From a checkpoint of a small mixture-of-experts model trained on Wikipedia.
Size: 8 layers, width 224, 61.9M parameters.
Experts: 256 experts in each of 8 layers, 64 GELU neurons an expert, 8 picks a token, a sigmoid router.
Training: 456M tokens, 3477 steps.
Below are experts of layer 4 (counted from 0) of a mixture-of-experts language model. Rows are named up (a neuron's input weights, with its number) and show model dimensions 0-223. Each number is 200 + 40 x the weight over its row's rms, rounded and kept within 0 to 999.
Before each expert's rows: "mostly gets" lists some tokens that are sent to it at least half of the time. This comes from a sample of Wikipedia text that the model never trained on.

# expert 152
mostly gets: "on", "–", "{"
up0,207,272,155,174,225,164,273,156,133,152,241,207,157,235,146,201,195,256,185,141,182,236,227,189,182,177,135,182,235,184,190,180,108,195,194,177,248,200,201,188,237,247,174,165,179,173,186,248,203,215,212,229,227,241,151,234,209,154,234,181,174,184,234,180,220,242,203,219,219,207,206,137,253,282,212,178,257,212,182,164,197,157,233,139,174,172,112,204,264,239,248,194,173,274,202,207,190,186,145,250,248,215,229,162,227,198,131,291,177,181,132,172,160,163,164,166,158,179,284,190,214,177,151,260,182,165,176,245,195,190,239,202,141,221,145,198,158,270,161,139,75,191,208,189,208,272,156,229,208,150,236,230,206,224,203,191,140,183,151,239,193,248,236,215,166,184,240,262,213,288,161,225,197,174,126,286,260,197,254,152,140,221,241,249,184,204,186,190,229,168,126,144,216,155,162,253,189,237,235,168,167,177,233,140,230,151,229,183,248,155,230,268,205,241,238,179,224,191,158,211,191,102,215,214

# expert 9
mostly gets: " for", " four", " six", " 6", " 4", " 8"
up0,231,213,244,166,192,184,217,242,203,228,198,240,120,162,110,203,203,152,200,207,171,262,192,187,192,254,213,150,138,242,197,233,161,171,234,258,227,239,146,209,176,146,286,226,192,211,220,234,205,189,213,194,231,197,169,188,203,212,173,147,202,157,178,179,178,196,166,203,221,206,220,248,195,238,144,128,150,160,248,166,233,187,239,173,148,140,194,185,194,242,222,203,133,235,200,298,217,134,233,209,157,158,177,243,257,202,201,258,188,113,195,155,111,278,201,186,99,151,236,179,219,194,249,233,212,246,275,212,253,182,137,250,197,195,220,215,183,137,209,237,272,252,178,148,150,154,149,199,223,181,162,221,129,230,227,206,214,189,198,215,214,177,193,144,164,228,226,134,220,275,182,255,165,199,258,216,179,347,214,177,170,186,202,191,142,148,206,174,164,167,152,145,249,273,136,162,237,214,140,220,227,276,293,256,210,186,216,220,211,183,212,224,164,269,234,189,189,177,148,192,180,217,178,241

# expert 187
mostly gets: "-", "|", " multi", "=", " un", "–"
up0,258,192,188,220,223,224,245,219,235,175,228,229,247,157,262,205,149,232,183,153,273,156,255,211,216,197,197,203,163,154,173,221,228,271,193,230,202,223,143,206,254,132,160,209,203,164,248,183,177,172,264,158,172,230,170,192,235,164,158,314,194,243,196,194,202,233,161,197,205,153,260,191,250,221,169,154,197,216,180,219,213,208,149,272,190,165,188,174,226,188,280,100,140,230,168,258,154,197,202,151,214,160,143,149,222,202,200,179,170,214,153,176,210,154,192,170,196,137,144,183,155,182,145,163,251,238,190,214,232,159,202,248,142,218,118,171,231,254,261,209,188,236,161,270,152,264,209,181,214,273,189,211,249,250,258,201,146,243,199,255,205,180,213,149,133,218,166,149,162,102,240,156,172,190,177,262,191,241,212,213,127,220,233,239,199,210,126,140,207,271,141,94,173,261,205,229,172,211,175,232,184,254,157,201,282,181,233,150,198,177,175,222,198,199,176,176,174,228,129,197,205,111,245,225